{"n_layer": 13, "n_experts": 40, "experts_per_token": 3, "d_expert": 144, "activation": "geglu", "balance_bias": true, "init_std_router": 0.0107, "vocab_size": 32768, "norm": "rmsnorm", "lr": 0.00808, "seq_len": 1024, "train_tokens": 483200000, "steps": 3305, "dataset": "wikipedia_en"}
Below are experts of layer 3 (counted from 0) of a mixture-of-experts language model. Rows are named router (the router's row for the expert), gate (a neuron's input weights, with its number), up (a neuron's input weights, with its number) and show model dimensions 0-111. Each number is 128 + 24 x the weight over its row's rms, rounded and kept within 0 to 255.
After each expert's rows: "gets" lists some tokens that make up at least twice as much of what it gets as of all text. This comes from a sample of Wikipedia text that the model never trained on. Tokens count by the router's weight.

# expert 16
router [112 108  79 168 120 117  76 170 150 103  91 134 121 157 130 145 113  84 130 111 140 142 106 127  84  72 127 137 158  71 145 136 144 104 114  95 126  93 158 117  76 139 129 131 154  86 105 142 138 112 105 100 128 142 114 145  81 102 111 155 120 113 112 135 113 109 109 128 118 122 147 114 137 168 126 127 128 129 135  97 138 107 108 124 144 148  89 152 113 109 129 114 110 127 137 125 134 110 132 142 158 102  98 123 100 147 129  83 123 145 137 107]
gate0 [149 155 127 108  86 126 118 132 105 134 153 141 122 154 145 114 106 139 134  55 124  85 165 125 125 110 143  91 115 128 106 133  89 100 160 136 128 114 130 152 120 116 130 112 108 151 166 164 146 104 113 155 123 146 114 136 151 141 154 166 109  93 124 110 107 140 159 131  88 155 105 131  89 132 138 143  90 132 110 136 194 119 124 104  96 160 167 134 100 142 154 110 150 125  83 142 167 133 167  97 132 105 130 110 126 167 147 119 105 140 102 163]
up0 [163 115 135 134 104 118 133  72 108 139 129 184 127  97  96 149 152 149 125 156 148 114 135 110 139 154 118 138 134  76 109 129 110 111  46 125 110 148 127 131 127 111 122 164 152 139 136 109 149 104 152  92 115 137 121 171 195 122 120 177 108 152 143 126 115  78 144 138 115 121 160 120 129 140 141 150 111 139 161 116 134 144 128 103 145 126 112  63 172 140 143 134 126 109 118 146 107 160 148 126  79  87 156 117 107 114 127 110 132 132  83 139]
gets: " The", "The", " that", ", the", ", which", " it"

# expert 4
router [129 101  71 142 146  96  90 152 122 118 112 121 132 184 130 173 122  98 113 137 141 128 137 139 107  88 170 110 170 128 113 166 134 110 153 120 134 130 163 113 113 123 105 119 170  91 157 123  97 131  86 119 110 108 144 150 110 110  93 139  96 131 128 119 109 149 129 125 108 119 159 147 129 164 118 168 101 148 106 139 143 128 111 115 154 141  90 156  79 100 131 114 131 107 107 116 131  90 132 160 167  82 113 143 120 149 150  81 123 163 124 107]
gate0 [161 104  88 158 166 139  98 122 148 157 139 126 100 123 156 140 145 144 139 155 132 130 130 162 132 121 127 170  92 127 156 102 185 143 112 133 107 129 145 159 155 114 155 208 135 124 135 144 143 136 120 122 118 117 167 179 119 129 148 160 135 146 134 127  80 136 168 155 122 135 145 149 143 149  96 141 122 109 123 112 168 133  77 113 126  97 119 151 104  51  99 159 138 147 108 114 125 111  89 112 112 128 119 119 106 148 157 161  99 146 162 136]
up0 [143 149 125 104 118 120 158 101 114 143 107 157 179 118 116 137 158 131  83 132 134 138 148 131 153 149 101  97 104 108 110  95 142 121 154 122 149 119 108 139 138  62  75 111 126 170 137 169 149 105 123 137 134 135 113 103 131 132 121 111 163 137 135 128 124 119 142 108 100 135 171 114 133 153 123 125 138 114  73 135 183  94 184 126 106 143 129 109 125 142  86 136 134 142 109 161 101 167 157 125  79  92 119  95 123 139 143 166 103 156 117 166]
gets: " (", " \"", "/", "-", " or", "a ("

# expert 27
router [145 109 122 117  56 116 101 128 129 128 124 108 149 150 135 171 123 110 136 120 153 145  87 120 100 114 186 117 160 142 132 172 151 141 145 107 194 120 146 141 133 122 106 133 118 117 129  84 104  98 124 125 124 192 183 120  88 111 139 160 117 113 136 133 141 132 126 134 122 107 142 121 160 144 141 132 125 143 113 102 163 168 143 133 142 160  97 143 129 134 141 143  86 124 114 159 151 125 172 120 123 115  96 116 101 118 135 113 170 165 158 126]
gate0 [120 141 120 145  94 163 152 185 114 121 162 111 147 173 116 162 158  74 166 101 116 115 117 156 156 120 136 146 110 149 171 126 116 101 175 146  85 148 111 111 114 132  86  92 109 143 133 123 162 138  81  79 124 124 151 127 102 126 130 145 144 119  99 113 120  97 112 160 100  94 168 149 120 131  96 107 114  89 116 107 164 124 113 117 161 129  86 113 117  77 106 127 125 156 125 128 132 168 104 139 101 185 132 119 141 110 150 140 126 135 136 122]
up0 [104 118 138 152 106 110 124 111 101 139 123  78 178 127 144  76 145 135 150 136 149 108 127  92 151 135  88 143 191 123  92 114  84  98 163 122  93 159 154  74 137 141 158 109 136 139 129 114 119 123 135  95 147 183  78 110 165 121 154 164 149 138 112 109  77 145 114  97 137 136 123 144 166  99 136 117 108 113  95 101  99 153 149  95 131  80 109 124 100 117 105 148 121 115 113 164 136 150 118 183 107 108 129 101 124 111 155  85 113 162 173 106]
gets: " to", " S", " B", " T", " P", " G"

# expert 10
router [ 94 103 114 135  90 124 105 188 128 108  66 124 113 124 119 127  63  92 130 134 130 156  99 160 134 116 131 101 147 109 119 157 159 124 106  96 151 147 122 142 101 127 101 142 162 101 111 137 115 124 102 125 133 118 116 139 123 100 160 158 108 154 147 163 109 122 130 103 148 118 153 145 152 107 111 152 119 139 122 118 152 153  94 135 139 169 113 118  81 105 169 123 123 120 125 117 155 117 122 176 189 135  99 140 100 126 105  42 155 136 123  72]
gate0 [162 156  65 122 126 152 129 184 116 156 103  89  91 153 115 147 143 114 101 111 119 119 107 177 139 140 129 131  87 108 147 140 144 172  87 141 118 140 114 103 100  96 144 120 175 133 104  92 130 165 132 126 138 135 111 130 145 140 150 161 140 104 100 163 104 154 170 134 141 111  96 142 130 100 126 175 110 150 121 139 139 127 167 172 126 189 143 125 130 132 155 165 111 144 149 122 106 183 116 105 161 122 141 137  87 111 144 157 125 124 119 105]
up0 [146 150 147 105 133 118 153 134 123 118  71 134 147 115 126 156  77 128 159 138 134 119 183  98 135 101  95 141 131 123 112 113 128 120 157  96 110 117 103 184 142 138 154 128 127 148 135 130 164 150 135 136 128  98 114  92 135 133 193 138 152 117 119 136 159 125 157 112 116 159 159 107 147 133 158  94 141 114 120 122 169 107 135 121 129 125 124 151 124 145  97  90 120 109 130 160 116  74 114 108 127  80 160 108  96 135 149  87 131 128 108 122]
gets: " and", ".", ", and", " The", " and the", ","

# expert 9
router [154 113 126 141 136 124  98 150 105  84  88 122 103 151 124 160  66 106 122 141 106 131 122 127 135 112 128 100 169  96 138 125 113  85 136 122 114 126  94 129 105  90 132 127 103 131 122 129 102 166 127 117 121 116 150 136  91  82 121 152 123 145 143 117 141 119 144 127  97  94 108 133 157 141 116 179  83 133 129 118 129 145 126 103 132 153 129 128  95 170 131 105  98 125 107 138 152  83 112 157 139 119 120 104 116  95 107  93 117 124 115 113]
gate0 [136 140 107 146 143 159 138 147 135 109 124 133  82 147 111 122 104 144 129 174 157 111 118 126 159 122 113 109 115 148 109 111 136 132 101 140 129 144 122 127 125 138 108 161 131 118 150 178 104 159 119  87  65 146  93 172 121 167 143  92 109 139 124 143 115 113 147 123  62 109 105 131 105 142 116 133 104 133 150 154 140 149  92 154 146 180 102 126 129 104  95 140  81 129 120 154 133 113 122  90 168 141 129  97 128  99 136 117  94 186 163 109]
up0 [103 161 131 119 142 143 129 152 132 105 145  71 140 124 101 118 146 154 153 141 154 192  96 105 124 129 184 127  80 157 116 118 113 124  94 126 135 190 123 131 136 127 136 129 127 171 105 107 154  99 144 142 153 103 152 136 119 122 142 122 119 123 145 140 147 137 136 112 102 129  96  90 163 139 116 106 118 127 130 112 146  93 105 115 160 121 122  98 159 114 143 121 132 149 149 110 129 149 179 137 115 153 120 106 140 133 107 182 121  69 145 133]
gets: "'s", ",", ")", "\"", "ic", "'"

# expert 3
router [122 108  89 115 114 135 102 156 111 122  97 149 144 150 108 142 102  77 117 169 132 137 114 115 121 108 136 118 122  98 174 128 114 120 134 105 141 121 139 131 125 126 134 122 130 120 146  95 109 152 144 130  99 128 100 147 112 135 136 150  78 119 133 122 135 134 111 129 128  48 108 150 155 127  99 126  53 129 127 127 132 130 113 124 155 159 123 124  91 143 144 134 135 156 116  81 146 103 157  98 124 121 131 164  98 125  81 119 161 151 117 108]
gate0 [112 130 151  78 140 142 153 129 167 108 164 143 165 141 167 121 132  89 126 149 118  90 118 129 141 136 126 118 155 129 136  99 179 108 159 106 123 117  75 159 126 162 110 133  98 139 103 130 131 145 153 101 132 148 138 120 135 170 166 150 117 105 157 118  95  92 122 127 151 150 110 109 121 115 150 128  81 162 113 103 149 108  88 113 121 141 137 125 138 104 144 115 151 130 131 143 122 129 110 148 116 131 159 156 130 161 159 162 136 169 127 144]
up0 [167 116 131 107 100 111 166 111 113 200 139 145 133  82 136 118 118 127 146 123 139 143 118 166 100 108  87  85 110 145 103 123 113 121 115 128 146 137 135 120 154 119 132  71 131 104 160 149 129 107 145 102 128  75 101 136 126 142 142  95  77  80 116 124 130 154 108 125 136 130 119 114 117 106 148 161 126 141 144 165 138 128  96 182 157 159  82 171 151 118 186  99  77 162 155 113 152 107 139 100 151 137 113 133  64 123 142 100 151 117 123 124]
gets: "–", " ", ", ", " in ", "-", "| "

# expert 20
router [110 107 118 112 113 108 114 163 135 125  84 134 131 145  72 137 106 137 139 118 148 173 129 153  99 111 131 142 134  34 137  80  88  89 150 117 131 136 159 144 106 137 164 110 144 116 119  97 145 126 146 113 126 132 127 150 114  98 148 157  96  74  84 125 160 127  90 172 120 136 117 182 133 126  74 145 127 115 109 100 144 126 137 105 145 127 136 127  68 131 124 130 130 162 107 168 135 126 154  97 159 137 118 150 101 145 129 127 153 123 126 122]
gate0 [136 112 160 141 131 114  97 158 114 122 149  89 139  78 113 142 121 136 135 153 132 134 136 153 151 118 138 114 133 133  99  93 130 113 117 118 128 119 191  93  89 139 115 148 129 157 118 130 127 112 132 151 144 123 131 166 144  94 172 160 129 129 146 172 118 181 153 105 138 117 150 133 127 107 147  91 107 139 133 131 137 144 146 111 105 100 179 120  89 121 125 133 101 138 120 125 164  98 159 123 137 135 107 142  99 120 134 100 131 134  85 100]
up0 [130  86 106 132 109 157 112 147 119 126 142 132 109 148 130 124 175 115 155 117 117 141 127 128 136 129  77 104 136 102 145 123 138 125 167  82 110 119 167  97 118 171 162 128 147  83 145 164  92 113 123 140 109 166 133 112  94  92 147 101 136  96 115  96 115 115 187  69 112 142 124 153 129 166  85  99 124 111 160 149 162 134 130 176  91 119 151 128 113 132 114  89 136 120 164 167 133 147  85 166 113 146 140 122 146 105 134 145 142 133 162 139]
gets: "ing", "ed", "\n", "ing the", "ated", "ating"

# expert 37
router [121 122 117 137 141 116 117 139 127 143 126 150 149 110  95 152  99 119 115 103 123 143 107 109 132  90 168  93 143 121 149 131 143 108 105 110 144 150 183 183  98 147 109 117 170 128 132 113  88 118 127 116 146 156 140 149 116 110 101 172 112 147 128 141 130 144  97 148  96  68 134 135 171 182 147 138 120 127 106 133 132 155  78 102 141 150 117 140 129 168 142 133 104 116 134 116 125 128 164 129 163 128 128 119  97 116 104 112 130 141 197 138]
gate0 [145 125 114 124 102 122 111 149 138 101 129 142 142 112 116 113 128 151 140 125 122 134 125 143 174 131 111 143 149 123 105 120 120 142 124 158 151 132 125  88 136  96 130 174 150 125 132 136 170  83 140 121 151 145 130 111 126 113 175 111 138  88 134 130 106 159 106 133 163 126 120 186 129 143 120  98 111 150 167 185 106 126  96 111 100 118 136 160 130 120 136 191 118 141 147 121  90 137 110 121 140 150 150 160 132 142 188 116 141 119 102 141]
up0 [152 134 149 107 154 109 158 147 134 150 163 164 105 123 142 103 159 136 161  86 136 136 133 116 139 124 127 113 120  93 169 130 135 140 148 168 133 110  85 122 162 125 176 116 129 178 107 141 147 123 145 138 109 103 134 118 109 151 154 126 116 122 151 144 127 108 111 101 139 144  72 132 143 143 106 125 125 127 107 127  89 161 121 132 170 119 118 137 107 121 145 170  83 128 117 130 130  56 120 133 129 122 132 129  78 116 153 150 114 131 115 125]
gets: " in", ",", " in ", " de", " in the", ", S"

# expert 21
router [119  94  92 145  84 134  98 122 156 109 111 100 124 156 116 167  64 100 106 145 118 108 103 121 112  50 136 123 163 122 124 133  95 141 119 102 147 124 127  94 125 102 116 146 103 110 142 105 106 128 114 110 133 142 127 168 111  92 128 164 100 106 126 114 127 121 156 117 131 112 122 134 202 179 129 133 113 151 114 128 154 139 141 138 139 165 130 116 139 148 132 132 139 110 129 137 140 114 126 169 159 109 112 139  90  99 121 111 116 152 161 134]
gate0 [124 109 112 172 126 141 115 106 136 103 112 147 105 116 122 128 151 120 143 140 107 140 120  93 151 132 188 122 184 137 122 166 129 131 110 122 140 129 142 113 127 126 153 128 140 168 187 140  93 118 110 157 179 118 181  70 147 138  62 127 118 149 158 111 179 124 154 117 173 145  93 131 105 171 134 140 111 123 170 149 144 134 139 136 120 125 123 114 141 103  87 167  94  81 144 143 130 150  73 141 175 110 124  91 142 118 102 157 154 131 136 147]
up0 [150  85 144 165 126 118 127 111 114  76  72 129 150  91 131 107 130 191 112 106 124 126 113 135  51 107 124 156 132 161 136 119 114 105 184 117 167 143 114 187 131 147 113 130 135 117 150 111 158  89 126 153 140 172 130 125 155 103 102 155 149  90 142 117 115 116 172 139 126 111 116 118 118 132 102 115 157 140 103 112 144 133 104 137 110  91 125 126 126 168 112 164  77 154 130 144 131 139 145  96 124  94  85 132 125 115 164  99 120 106 151  98]
gets: " was", " is", " the", ", the", " were", " are"